From a checkpoint of a small mixture-of-experts model trained on Wikipedia: a variant of Muon for the experts.
Below are experts of layer 5 (counted from 0) of a mixture-of-experts language model. Rows are named router (the router's row for the expert), gate (a neuron's input weights, with its number), up (a neuron's input weights, with its number) and show model dimensions 0-191. Each number is 128 + 32 x the weight over its row's rms, rounded and kept within 0 to 255. Numbers have three digits each.
After each expert's rows: "comes after" lists some tokens at least twice as common just before its tokens as in all text. This comes from a sample of Wikipedia text that the model never trained on. Tokens count by the router's weight.

# expert 3
router:124115157131077108081063186140113098087138119171124092111150076084136160130098119135150125088120158144175125114143175062093123165134101114122128068110137190123082182162203104161132145123104093160171180129127107133123165050177092165159101072078117160080069168129136119102110137067149104080081131123149162115193117164136082128100094185142183131131119117137135078097105069160110186116129099111106159100105138074152163112122150127134089125139083127158120151140163140126157088128100115092138162081185137117094127091096074132180114113160075171143168089130126107113166173109175131155
gate0:164107083150181090156083124137102061103113133117174090141158139156106096173110109132107136125080137120211184190172144151157110119168165141110145116186180128068125159200093117108124121111073109104114163147145200129073095081152163174155127112167133123097111126097145140111174151155116132178199108134119117135149108143161158142182104055092215095159139136184107137113118186127130063075118133097155162130085121142119110097166089074147132115076059178119153118145123114109131113163119162106144124103136105138133183139146192120102143114102106150101146092150118133079110158076156133109
up0:174116174103182171098142122140112114149134159077053148054105083115141093095132144157130121106161153096089144135080167100134144133132146137061101122147116130168158113118127075064141095098120155108207134145129124094131152120137116164134125152150149127127188104129103139175058112116102102169171156130182147163090112195106127089147165085060158131136159129143134149161129145152087133129164126169126087127178185054161115121121172103089156104123151162077152107140128110089101101181111122135147152132133110121132169130110133101129157126197102168138141213090159139116093197105077133234
comes after: "0", "2", "9", "1", "8", "′"

# expert 35
router:105129128135109084086099134201164161174146129105129106147155127133128061127110085142147136185152158101150107113144184091150112096078141189169178156175049135181096076146107149101065148153101144137103146099114144120160169093133113140147145066140110045086168126113132105087133157075132088160165144072126142140105124148179149109177079135131104123142100109136099134154107213136231126140178171120116154134147134113175118135170150103128104156151141161137098153149118170165099192082114159097214077132185119166099109155148111066115143142138144137145130119096114139146147111138128108071
gate0:163049210144140124109108121115139135099156076083137121111189096177120102163138078191107175083178116135074048116172136076131136122157158124110107156134072154170136115080056104160081094179149083127159126155073103129109165120074125145136194128146125145116121110129164151093152170127131113088138111140112158122135107128174103146138124061129110107094078137154112114139070135118136088132122152134145107121115147129203180137089148149159064098120097174129135156141030136163114066121123134122085129083186119124094106151086120088138115130100116152119075110138110187139137096136173182112
up0:123064100144122121099161109122108141131131103098156191120143114139158058109116093140142120175135166126146138153197101138065057200154072145105130112180136078117107081112091118141110133104109128141084164140123158148136106095192093089165121118134058111148107140120101141158141122163129168183151113131095080103111143096070112098097155138139093048165148099155164097154099105140130177169121147100167099131134114207117172202121145145101143162076135129170131103093116113070088116122106090114116092146174179073095122105101111120107172049135107106129142135194110067200157155126129140115
comes after: "0", "9", "8", "7", "4", "2"

# expert 148
router:167141131090113128136061106127119140165093120149120112100195106147091093146079102070173083152092163080152094095162142094133170149098103151132097113121118168125126084147139120134115154068062115142143173157161142182153122131115139154116134155095121103085099176063128161091160102117166162092162125074079148090089079186152111133094189116158081088089109103122160133208122101117127160091155117160138053140141121097112134152103079184155157073110100085151119149125117109158095146106100153107111132126146138144151058093057129085119080093157121118155156181131174070153192150100135172142
gate0:089119114149152162104092111162134102081075132119102138144114121121151128155106122115081117061076146123145117153128128116080176102096171113167129070131106113127159140171135156131106156139119103118188117106116091084148159133121120065147188143201080197111116109145116161108113116160116107116114137169155152076140133165146054125157104184131193120104166109128187128155086092071103112140166102122139153121106104121075137133127126139112107079154157163113183142179159149132121219152090205050165117076075191104154118139093166155143100160056153161151137112119181135138150201142134164122
up0:096180147083128145136111137173133149118117131184102113131103136084146146118122190206066107185107102086123156136119147179124179209080093130148179088135110107084145162146111154137132187136162154079083182110111090160111133136103101132145131152089095199179154185175114157118133112108108081116135185140177125135156155108137107167114105176119190130142142182128110115095167062137078101158128154106161183171085174129181146099134149090156087166076106161091106131115076151079140109131106122119171141102135090162118111094112125140154135093164095147135162108112145161052073165097140141107
comes after: " |", " ", ";", "–", "5", "7"

# expert 99
router:129113124112080144104146142161094109123123117079127155169178151170116114182166136134167153111171146144158127101130183135099143131111104099118133136137129146145098197158146111112118090142094137151110103082108095115145184123140095082102093080139185122098092098117132087121088192086174154102120102127158112148125187086186072099103089116085125183177152172180173161136165125123174158166172153139108154142094121062156136161192128113083113158105123101118162156123101155095146109094145202101167138067134122142158201161153051137107064114184112147159116136082121164127170130089098058178
gate0:149131100118130139143149096161089086126127167175156122129109193176202073122086154180132114148110150168131185113088087144152124166146104156123064106113085126129188112154075179097146133080099066134114122131094139096142063122188172145144113112179170144174127134079071109098125096125147138087114095133121148166150134157156051079096095130121127154126105135112102112125129133146098150147072123146081170166138097109124086153124198149129138178110152172141137158100151115124175132098123201124134156059123152166098084111089074136127164083126080131115071112160119167161155125129148029134
up0:116145098140091143119176123136132136150204133116126106187107074092133139185120158023143170157180199112086160168112106138121080111162089092136124165091125172156130161108186137112096181094144093174120089113074094128120104129122106025128076136097133117075132109170144122173131100129131154153153151147108162156103107157101140146093201139120141112172145134196136135142144136160119116143116131090148121167114163163113183070161131152096124185145113111133100123138095124151115119164131127077088111113086089127172184159164139113139114175104176130106197063152136188146143083093127158086
comes after: "-", ":", " (", "9", " Phyl", "°"

# expert 222
router:114069149160127124115134164084174155140132194160131138152122122082105166108142100079128158168106119101147176112113133151131127122098142139163106146146133180204082162109081193118162179178082138119122122161154065100161168173145188152137145082152132068149167131110090097145147142175133118098079105143130130183135089113138116133123119162109099104172135135175100156156158167114120089123140124121134147066090130124064080118079095131075095086130152179142108123112121171088082114022077143149182099134168139106096091062139107131129157143188144126172090109081098170067098165128119113120
gate0:094141101126171132166128139125104120080118131186088145107137196126142164172234102158133167101100104091098165136146153153161144083082111100109136130156172117141146128086123144165073124098100097117146105138180104114134125156104150085113081120120060066095063106126102096084154125124139157166143108193144114172113083162094167103161118103166128125110084080076095071151130156084141090138100174101127168052105121172102118141073085146149191133164099140129125095059094141159113145100099109148144174100112124112126123117133088082096214118161139135142133163172170126166089110124182094121
up0:117130097089111131101134109092235172178121165147118147192136123139110121108173139100167127107122097086142193151097135058160088117146148132166082150123155114074132145103113127125172163180111120115105098084071153116106109088100107166129075140163167109077124151142084144127197134171169153172103084144153175145144167129101125088135107097157175076127096138187102163122111177147152114101145216155097142132067151086166087146096156106094175090109189115156155146140094102139135145095129107140111144113115187111088178085053123171093142178136098110125142133151115112100121134196132118149
comes after: " of", " the", ",", "-", " by", " ("

# expert 37
router:157129100151092164193132098107076083168128106094181101164177110112113159177126117144164175100154097124154121124129192174091100154122092092108144168153098136126118180164138208172120112109127113096179149156139127079156105155117132023070115080226111136086121149151115090100135193124138125077154140102190149109119140145128069151129140150115133152141119127130161142156137094092168104145126167169103147165152160132149177156195143073094135147154123168127093148083143150164172134164116102095130188113106102122143134147164059106094095145076087153175112087107100164139106132111081110124
gate0:161200162158109163131054141183113179119104132147142105150138084144128126113134175093132214108140165165131120136112108152160106070123150116143089114164042148142148194149144143080101139167109135149178148143066078067080123083115055115130118105176172095108182074126134123164141199140101118109134129182173116183142121134153126163136134164148157156146062169153152158160141109093177087095139126142065161098160143180116162154144095122195094127127133098089136138121150135119081095159123135124136125090106097134121188143156111097088114105183109129161097107185142147118141084122074118157
up0:150143091139122130140106121141132136136110048097137143122072174123103155042112128136129117017086120156133140149182086105138173128120156132144159196155124148223141115160120142178122132101148061112103135121188179175123128168111113138132121149100132100163082104101140160131130165107093110145152138116145167089141154175118129109140150112118109144130155103067141130186191062115183142127087082161092105152084158109124076099110114134155115171135110170123152119143111177167182086166160129148143139218161104111102178154086140103131129100178159108131058167073110108169157134094095124144
comes after: "-", "\n", " •", "Personal", " information", " career"

# expert 170
router:167102152132093144063083174128119129176117175142070091154110097133105139135157185128118097148158125139140124141100154126142166114094167149140122145099114143173119107138108151107145138132103145160133103165120057165149153119125106191109136163148120129142146121131041161162185131072121088069084112142182103083098099200153140129108182138073132100186162113163124131151107154123121066130142047164095097085125123110153077108059103156095103069139218152090146075146099116116110161079135123159126097196100160144125047110149127143165123121186154163190136167122144139100097163131119145126
gate0:123132171122100187091142107160144098103115132151085100123133105150127120161140141090163145094125140146079104182147110153195170123186116085159112136160096121110153096163116114100141106107129157164143125099115124093138126179139169126151151143167132122116116108105102127142159148119085056061149138248111081140073099167144110109099107121097137179129110145111110149122110141164139149189107103087134091155141122154145088138112143112150061136158150192133126126130038071092208063113084161174138134189087087101132136194149153140184135104140116087151082092127171181135132097144163200097
up0:076116081061090181116162184098073129139086121115087088127076202093111190143142141102176110134105083165095108120141142049142109174107056105175098105140143153089106139072219110083108111164165152123085118140125104141166139136133150115178045105122175171109101073077117137128098185135166136125115178140116145127122097134138080116142031124126106143120123085094146159129123179136103174127112085087144150132123112130085095156122120140082087106139124125127110170118114075138121107098126102146143139147093123163165150082168118159165118136096115139148127128152171147115093148100039147125
comes after: " of", " in", ",", " the", " and", " at"

# expert 184
router:111158140158126175104114102176158124119119093114142083110127070095119120124152181130105080159150183106114145083103139090115124097102065133137155096121135181131090122075200114135114123151105149170131121152079115113118136094185126125138147104124123146067173140136112073100058120097101160130132142137192165133180151101093110154133070171135129130073121177149133102142111158107072157128152096090094120099094166121157088103131157065202069154157200101163107144150200157123112162116083093158139140131155150067138073096136189131126143115155064060147104062132149116110137171067154124095
gate0:095165133117167092160127148193101097114183167075117145104167139116119105100152084123145162151133078106073111134105169145119095138116173116095091166119175203124127148140167145084132105092130140149168187118100107145150044171140169106175129091122111153120105118106175138075119120068078146165125144096203172073188153150096157167118126185124064173099105091151170076142173142120150175140128084087147105152155157158124154142110190147143040141173144146155124173110121182109151119152149138152092190132126098128175119142085144165100135116077176099151102166088146099108121138135112132134
up0:135111120112147154122133174125113109101142158144099164162097112105088086131099122166083135148154191189156161075129175147157140177100160179131118097121160065104120114137146109139125149115127118115101116174136096169161093120161150214099183130136109142136097127134074107081157178128112069181120169125143156151084100199160190109098179131193179119125126158149151168092103146143158122113124139110157136130177134154129137166133114128098159233113146190114128113117144097157095095097106113086152121161190092122136133107113147059107199154138083111158121178094182118132074048156159153108
comes after: "0", "9", "2", "1", "8", "7"

# expert 101
router:141102115141143160134142134132184153091153159120102147111141093143178133137135119118167138138098139147079106145141161081141153163159119182116124128106141146153104131100116155097183129100079103117081153214151121167183111170138132151098133130099066083137096117114118120120180111099180122081060140065160089118109058159140157137042201147154077147158124087118112114082135121142178129087075121156090087120081103127090159123081121187115124142065147131123158104095058077171168124079131098059170090179141086163125104103080175148140133099140138169117119104157174092174113095116086128128
gate0:093149083097147145113171139133110178142141110156115195121136135173126110177066132113157153127140136078133140161119041104192142127111175179167121131134104140130078110138112139084088089103165130144098116108137159105119090144105101127152117094120138116113173119075047099104139168096167120123102111037112135102157167142152056116106144181105104159136176091097192149107107142080114149134104096144106094164152111093163130085147134080128153162075084162142053195128125121122129091119100133075130169104131141107102201126177106091163098119116087193194121055129127160117166140130090101123
up0:121126137085080145137176113101146129057148071104144136122091142164131138140190160103123141189090086129111107147113109135167135145106152137079154176123075131199090147155123171144113131106158100101124143138156057120110127126156139142135112217089087111101115135110129107124095129155117154123141163130108139151088125137152132126136145154103151114164128167158117110204211188115099089128140165070140154121132110169172088148080101116116071103149171122085085097158141117114099128139095127148149116074150098118112163108086207165145144119070212101056170092121032166171108155075136128097
comes after: " |", " ", ":", ";", "|", " to"

# expert 16
router:168167091160093169105073139109114107171105188138117098120170128139156101094083163153114117182127158106142090100153169107193126139107138197175103161137108174187118098074113164103146140103144150073163134198171111226134116178122122148114175103130072143093117107170102125122123151089147094076084089109174130115137111146136145128138179154113140144072162183150096057140136168117092155128108114171131094119145153107088121116116107137143111107119167112092135103139104135093100097109106070083177111213165166124099070116145160137153135114130057107175058126124166133101088145125081132150
gate0:099180064100116069157095140163119093104140120123170063158135100134196158115160119101082103147108094134105089162214120133096113154079135115141192158178115081126131150124165107089119160147153153108120152155095132133130090114181138105108139160189112130107140097167095106104096131084142109182148116084124153065133117117148093172121130128118085140118158135115100135111067074125103166083060147133162066153149185153169162154117122145165116118095095099147093149078084104123133180079184198138171069184163080160176120102141109132097117086082109165119159118108067127110145134093093114130
up0:132151116110094132116113149117071077092128135131166123177103157181149153127168179168142189124128119182067119172152168092109099134081135165139146130150100098199084220147189151162141096129170071114103167098072136093073118105103166180085161138182073143178095160164126185160110108109121185094085152138153153099173128121156099175129113132133129078124098138082125090108145124090093171137113160130159111166144125146108150138094102175101154066152145151092129142108220076141124084122161127094145102140132166151071129134135145086183154092135085094106145100095156100122120097106108115129
comes after: " the", " The", "0", " \"", "2", "The"

# expert 5
router:147116131069115138057093150160124143159114167111084076136183078066126111143061099115177128084162144126148127102118154094142090127069155103127134138164101193138132134134147134083104136107077110141080186075120096065153145102096185119123129139118091091122149117117136105093133139077128130118124175138092108130097084193169109128170100164079148121156108099115161141146111122129190168169183168110107133134124121138172144167118158102145057132150145156133044159119180149171172157050113145095128101161135169156078110180104103077135145175131120142134143112129094170143172172152136182199
gate0:136107148117088203153160147161092126148089139173125087091136093157096146141125156146153143086125123146141135099153159137173083101115128107142198177095152159186130148128123101090193181128180143120174114067106176118100129220165158108151171138067105126076106097107152159171112144105111206131124138075133127084155111130095136135182180117199127171091129084161141100145090166115152107151140121102143152092177069129093125140117170152109141160068136124128165089129133145132115166170079132080135148121129134152099125141092194096148149160121141145169133061143120112131124142231158159171
up0:076134119116124119148086072127187128146094151106125144136097129179118145141118182126152120149133122098117160074103137120114109139049112133141136200143116130131081170125070147203166160157139133166135156150142116114094135070112163146084133118119120177119117094166110160075141113171130160072109084049077115217189165121139171060186155175131136146077120166172113113135110193142147139098057132124079095127187103156137087170122129122173125167072137172168051156128124111156113114170133102104139119128169160119128091118186107137104114117100102110138138087086112145099120080112147087101
comes after: "2", "8", "6", "4", "7", "0"

# expert 12
router:114106147113129167085068114124174108157142119126133064105131117115156086093134141093105111174080172078090114096138166049141126138088081163129159113115072112152084153102149133113169163156131143189129147108075132102138218056146066160151140096149124122106168147144101104120125151131151185085146080142109139181150181125143087125097085190150109104154125163163095115152130165121168134154111102079133103097093195118120111108128163056145098090138116148168133142134181169098074152068078113171130137087162170127077100084136128078143114114147077109121122157062147088116172154095132161124
gate0:062072084134091131176052108121117102149105132115131122090071178140133116124169087101116143157109152108110113090131135175061081193141095162107135119150108156148075161185139171093080148184135083124135113092071136041128148147136143132095100116192137137135144099136163160110151189166108098153083051134139151083090121117076153115138154120105098188130133122135107176092090116109138122184110139092126120071124159080077153119077162086098131116145121138138175154142207113134111089089130113115105157173099140142111125131173091125192164113119073115165130111103125092076163176135101103119
up0:107123177138144135104098095120149083126141110177108096191172140165133138118096157124100126133142142132084171110165171175129103122070146177121169122145113176108118105090165132163144122096152230163107086118123179112154195112128070101153159132133144115177143159158090095140113131126164191113120118178227145142129127154160098091145149202120114134172139139131167192096164137115118130188126176118133137108158114154133105108161181116134127155059138160030104139089144148130139132063141132195138133097156153129168119145127084087090169091110123098120116086075099104145154070108127070107
comes after: "9", "0", "1", "8", "7", "2"

# expert 18
router:183085164157094180089133117113124128151127150095094098110111070161178117143121123069126136141108195121084109156128165105182116147141142140182146120156101155166122102104168132070188132079100174109148140156169165168171130180136140156081185142115104123127061134143064102106188099149155129101066086103120054094099086094135130169052157147180102186097127087148130110145135095133133146101109090179133129075106094120109119138075131137141124126086131110162130134075098072120157145120151117121123096195107141109083084116121148114203098083128107107157087110132130151170073108137086113183
gate0:172133092115101190145109137194145154143143074081098084097173154163151101089132121070083155128112119166139116132136142137140169140131108129148133071168128139219194113097088156126125165095138175116155103157106138122044107159111122063169128162131126090136086161118128114125119122144076109095120095135205112089126087135105100114163192124152113116133169110151143160147117138159165133102080076155138090096143148137106123158044142203191145148106093155123159096097108119174099151092066212161164135146166097170127140114160102127121151129145126139152117152118139119190067074146171146158
up0:160122135114116124145127178110113176144146169092172107086093159126114156102109134072084109175087127100169166145101118169144120102140150087132192102106168087180155122112106106092177147127127114176114197090141127127145144078135186166138118128107095091195102155106158130187095132078100138117108076085120148098178120165125127171143150187080108132094121115163089160106047116140170120171219156090144092072106146086115162158083087139113165087104100123171134157138178174104094129142168142133104130076142149090180122189115118152073083110110148123140153148079139075128089128131123120065
comes after: " ", " |", "|", ";", " (", ":"

# expert 27
router:133092109141127182132177161117155109086182125112111123088091113150116164096171193152099101135070143082106093136114103104105129104097109182184169101099157152128130125082168126144148144158149127154103112137184145105117176093148169152114152153092159149170124104113092174152108156108119157123155158134058170147121172138141166132108110168104075135113171174132168144112181168119092132174072091125164113128163111178146121123137134166081117081160099193136146101098114150064069118183116079218146125146194189069113126089154189134131154110170100144163079159132089100107134088106073120105
gate0:114139128150150068114109111170143154099124149185141099157127181140120142086149086165107137118142132146144074135063110130131161156161164116120138083110124119099146113172117132136124170121146108131142051157195129133100100115161123110108076125113137147112097153127091098179163111155059138105151178166100214111169069137140106110093156139090121089177127078123153077144140145221181149119125137146111193188108154155141100058115077149131189137128089133119106205113091138080155143183080165157113128108184114090117142172164164140113131133123135106154066091072186132121101161122137090075
up0:117092147032142151112107121106100130167151179074124147183115096102148152165146153095116187196144109132060185118124116128108120100124153121130119167122157119138130159189119114078084105117151161138168155105099144141132155107140149164178134064166137140114115097131147040142162122096142147108146116061100099109129120080206138093150148164093106110196128112123160144135112199158162149141140083119080101144114146079128147134129155084123152017109094115176103134174162124094109111132086161088098115121115096169112135098186078101163126191095117164139106108138116170144138136156063111171
comes after: ".", "\n", "s", "==", " ==", " ==="

# expert 225
router:193139162136141070175101104120117101084178106149108178067129113144150147104158079125105151155155151076092093121129164134157183142206145141125113142122122141106215148096108121075078114085098105141165141103123116144144077132150070052168075151144107090129128085154121143152098175148106059086162098146120109118111147157139084157171126122146112124108137120141090146154105118167123129140107117185100103118069143131080146086135111162114176121131181148121099199158159158094100126118217110093042162109124156089172140121149178158121118089128149115089171138091103131064175126098127152102
gate0:160121158156101078153111122143100101065140080165088145156173120069097123106111093134105102086165123155083122147116140068120094146124089198110161182131169116085136100079110108135131105090149104119096146121162133144178089157111126050116086116177068195121145142103152115086119149138113172121076129140106088075137165139133109096161073099098120093108092187150117137090138163136135111107128141154168103174083140116162186076099147060130116116130108122120143132146114117178138111174192042099147208161124187150165095143130168117153101141086122178097093176102108108125173090120120099088
up0:111139089167121157127126038142126092137080087182155157101110133145109160088145137071084123133103163101152078123153083178142102116179194105120149136162156128165103122147180129121173117101210146161082126123141098149111057112062131108147139160184081133083145167144077168114135136172064152124082135116090116096102125123108151109120128161095148157110117137083088139073131108086102152086156106179105125126074119133054070165127075129119095136104144113117105105146101119140120176119076135045111171184134160093171113118120151089077152155115151159197130168103134092113111106091115106158
comes after: " ", " re", " Re", " \"", " St", " de"

# expert 120
router:171137142150138086124143061116131051095165113152097192087176076152115131140145135174131145173143130104134123174123116084142119143182154085089108062099097113123163144144180092095171085121118168181139141110111096136077105138158092112124074170119118072111089115145166146193144154177140044095119056124107103095100153138137079158183132116161128135105142192182103109108156166131095161143122096084147140079119113172136197158135103175146175119131205123165088139118108150068147074108154168122077178137122126100126122145141137166137137109122153136075149128083179150119148099118172138111
gate0:088153147100131069111123153173167116124154125144102149036149115093144137082169116131125132097099120188116076098140142124115051088184163141076133076179116100133163068091120114052101105120185134132123068125133100140107094136123180120156089128125141134167129115102078079083153118121122111124168095119117142124124173182115117121131149169054114141173102115132171116108135147210141163153150177145077127134075098129097150115154101075131106167057164117141130125146127040146133149120113120093164116137134169108109134106104129098172075144144093114139169127110122146147178068128160139025
up0:128119169126152190154130143135113131129098073174094104112157157191154124150143090136125094152075124118136063120143137090105171123113116090107169105088094119107143161113102124143148115105145134088099152125169117111113146096150118197124155078147134138093077081131160084153054147162129117124095156191157072131058121205102163070096093172135088182098115141126114091150154151105093194121133152122096120102093106185197125106166162122124138196088150150087120047153104149134112101161093137152093076110125125136091167127206118154143089170179146176105086159132121178139093170131123098155
comes after: " ", " re", "s", " dis", " con", " un"

# expert 26
router:148173084161110098129102132128115115139079092160109154163178111106105115178133151106131145120120179085168095110124128082105178156144113149204142150155075152128140092127134101094099107112149150147083143139143124199145103159088125149157113113099128061079117137092113112123183101094148123165118075044081163159113096090138095144068152121131101100074107074117166084120120129185098107081135107155115158178176088089142198125105061150149130145107091109180124167092068101112090113074142206098150098179129135132073115130127111071106092064113122160179129175154127128153107111108139091137
gate0:116157134061178138135095142139131158143100108143087093097090114118093087104147155148114119181159132111129092190101130081202104158111093123124142107132108086165160135037117124167134122112069162116132089161168144163087156079122094128077189189088096093078146075146117130078136093134191144130097175129153159101077103145160078060085135108153111136143081153088182085125142125157153112117165061089144133173139097121144128110095130119183137140089061141189097074141141121109135135119126165207171149085135116187138108130105196076156118101130108109111119153130107108109147127162134135121
up0:113103110095129124135165105137115112130067136175147134083120105115102149086159098069139157115146139141070150140172112130148163079124155071106042083098172136135108144105124114193076068128118140117131077110156138168096094122149082147132054085144171121144067174172139132143105154146154242108109166167136107097144115085141167139188112124097144149106101138142091134102115096084148099183088162093134096120136146126067085083048103146145150111101165162108135151138125113095108132138139209131134142101154162115184075093120112160125118091107092079150067098110165143134148105190144150127
comes after: " |", " ", "0", ";", "1", "–"

# expert 189
router:159147175115106136094111072129130084101194090125147189126158094174125149098166193176089154140155091079109106185136124117167099111166143086170083106100126112134177165110111085132120116118129171150120112130084151120079107101191094108115103186159103053124101110118139108165131194120093114104162076143126145112132116166113107148117118113131125169101132151153118092168095159141137118082088058155177134133081080158070169144155080122116175105119184125125093137136147133077106119110178131120095158101065142163155140223147132118074113110085132129084182165135093175114168088148190139133
gate0:141148131113144152085116140110175080120081139119122129129112094135066121118082133148109110068119081165151165146115135117139132121125178066123145124154144129180175163183076094145143109111166147047108140143101193107150120218098125213174098132144139115124153122069111125095115134151074127179148115153097166117129104126110095211155121126092058115126176098073098042154160152139141122137118145174149161116132196095083157197152150090182137138086125192118172144135131152123147129119163137150101169082133135119112114128096159089084217126096123111151142168125135109154100134140130074141
up0:108102116125100122125101194109155159116136143172115145101158140103082144061172180053095116087089063227128149139114123161158086160140207127161156098163140159097193110141144150143097129169146160128200119179110079160075138110142143115121129068148185103141111120130103137141137091152164107105181134126167167216105094096112143134171094108105108107115070079120111156193131104118122179120156097130137083103142076105125165177147127113155115104095111138091096136104114136094112089138095137145145166168115170128126142157160147095116113187085127183103172153148163109194104134105137096160
comes after: " ", " re", "-", " con", " un", " \""

# expert 126
router:187114126101106177127103170141084172117124191098118071134139145105079198156063152127130099115096115081161100138057126174168148097121119115200089157125090125144117144116087208141133104181118096153088084116175099128111201104127118131130139104140089111194099079162128157165145093151149130077147160139107136180110112145142070110173094132087160080148141096111139150150155101155147160170117074128116129077087161103132132151114104117095107137147142119154109109094131163068156163124075165135098115127089127181116172189141129175200126188148162090148107114153162179082135159091101114136
gate0:125063133108143130183051190072164124153145159112100081111134086114188156121166146131116138089128160172108132154125130152151110102165138132134123140184133163134137089146068161145126144153128086101154116139212204139069156156183171099118160100168175125090130142101146171172204130181082143122155141099114162152141113109129143090061131139152084121225119113131129105145115084121150128113085098104123139141180079115125091204152090072123103116163143108137102161123154165114117164136109163094172110117124067135165123162093131138145171103111124097166130158121131090111097062190080116107
up0:146107111137109140118127087061126165101126133137147145125110144142145148155171169167097123116132109093119157104129078058186142193088137164140142094103091087090073093114100117129151094099148142119168162174148090130077142112147153123132146100153105144155096129093135174091131146075176095144141111163139044121144159053095100108115125165126129131080175113115156134099088084071114144135147151186082140064174150105145137062096175098126122105149098145216144104112158115149131126106109180124085147121124156079167215188090114153103072087156123099176127132186083168133110150112061130117
comes after: " of", " the", ",", " in", " at", " and"

# expert 85
router:186194123118155117092103115146114104114143143156130186158160146133144152158073091176146112149105130098111147145109130167129155120149137120106140123200076089132170122167116134056130042118073113122135152137149050112146114140188149141111112194113083109125078098094162165180157129122147024108142091096136135121116130127091090171196154085131110134081146112144121152121145098163141204180132072085097089077077106129136193131096122145100145102171174097138071129059151177154130094088115166127105104145137144089137121153150097135120124107126171091112189129143163176128124104109130088127
gate0:142187175142146105091092095139103110138154153165082188110130093111105135118132132180056179151179107124192147118105081151112120174166154092094125161132156146199044109162125101160124130129105165120089165147144171143090086052153131131097168093132136146155180153179093142129096120091109068122177157139147132169140129127093108089100130205111121109104109101170146136147135083144095093147177116155110106098092110122114116130079070124153111144137107101142144165122112133112085245122121133138116083103156095060073114159135167131158146131130121173107143086152123134142178138048153089117
up0:147114167105089111127133103178117163151144074122084149170108151127121142101152131122130184120094168102079158154070158139150194132153088102127147103115140081098087142143128181141127147150122118155153145143171113162127060115128126112163122122171112096145154134157145140166159132111133067159172151142135184106100176128095151156117172158090141173105142080183124094160108147109150135050138108161128077072128090163217091172142159080211087115113120088096135111134085151158111139124147085091143048146068074161085126186175138135121135150081081084133122138189157143084123172125136067130
comes after: " ", "-", " F", ":", " Common", " re"

# expert 182
router:123165069144110162128067122108166134127108153187139125151151103136173121130109111101115129133064163139149148116162126120148173166179091219136118060123085148105113141076118160117091072104088083100138166179116085202112121121130128118157131111120123163120121144142122143123169107125128166095114085118088133114090131142134145133172156142076138042108165141089109077164117091096151069148096142146111095148112122086135097126123088149168154043177189089097132139118165149139101144131150152066118111183123185112077115095126150112130113130178075169175094165170129095081100165116064195167
gate0:106095098113178120077175092154123145130184115139155169154145106106117162147140152165182105146172183196109123122094123148170149124176113113138105065141134121143120092131041117133140139064178101118080173070153152154139129190132138160146136097113139115112166112110105139099127173053123124129144090035117163151144180148060160081125102122084122113142121126158104108125167106092162156151113122155134093078106120113139100108100131091142103164122145126085136155086079092113106131115096150090145118104103091151097215106124145169139105131169150217108077123185127171141048195136105147127
up0:099144099181182141161147146128207159083220151150145196127128140148159171124154097179105141108166157111120136162119088134162146156167118150128074133108140088159161116138113139141133120139105087078129118165111124158085103158138102184146119083086106119100137102129163107112162153198134120118115138113112133122149140106136163123091140137126088123159147131088170121079100173136073087105034129152155168181155123104183108139158166125143194218135076140182190123122164094107154175111145129175061097152080111069145114162143130162175146132113103186141086103138167151089135116179138089111
comes after: "0", "5", "7", "3", "6", "1"

# expert 165
router:154099079135090114169089114131169192141113111164149107148169195133110074159086105094127098118106156099194061111155159041146185130068105148105124093123089185118085143128154132154096132098117160160107185172199109130108112120111078154145071166122130093110177144110136165148136110119166100159106104107129153155128072152156142145090119078153104070139113097124155086128143140164103196093159130133127186158124085139146187073115154156174164078118104105106153161144152114162128128067118170162149122175125121117132117123084118076086078101070129100184166121149185124097145155124157140120
gate0:151166157168122097089124094136112182134157095066141090154144061099128141105124144122144080090142134101136078168154114101119108078144087121189136174159078080192119119153123090117073110153112102096138143153110197135143115098098111205123169149123109152160102116118087189145049115146096097100083179157131039141150142145142145116056114128183147192155133116149171114077189142100122125179197097091135145140130121105150140083134146076144127177092111104153144122136114084094195123135094116148176118159146104167123196119124103129140105168183121106104154139158142094187121123147130147098
up0:069129105072102112062124117121130129132144177171114103173140124160125092118160131133104157127073131154129083152098078152143140174162118108141156091111138187123182118143123132159137134054133152175122120144135084042157078129153119081122119210129136188167135131183148155175061077126137160093118067104116157124082100116083160086087170059104074095163125147208177113115159130128125084142097076131140141108111155128104113106113106126103138099118126174130160139181144162120113195151116088088158134142079106160170081112145117127148084124124171114178079114154110103104131177180115093167
comes after: " |", " ", "4", "0", "1", "2"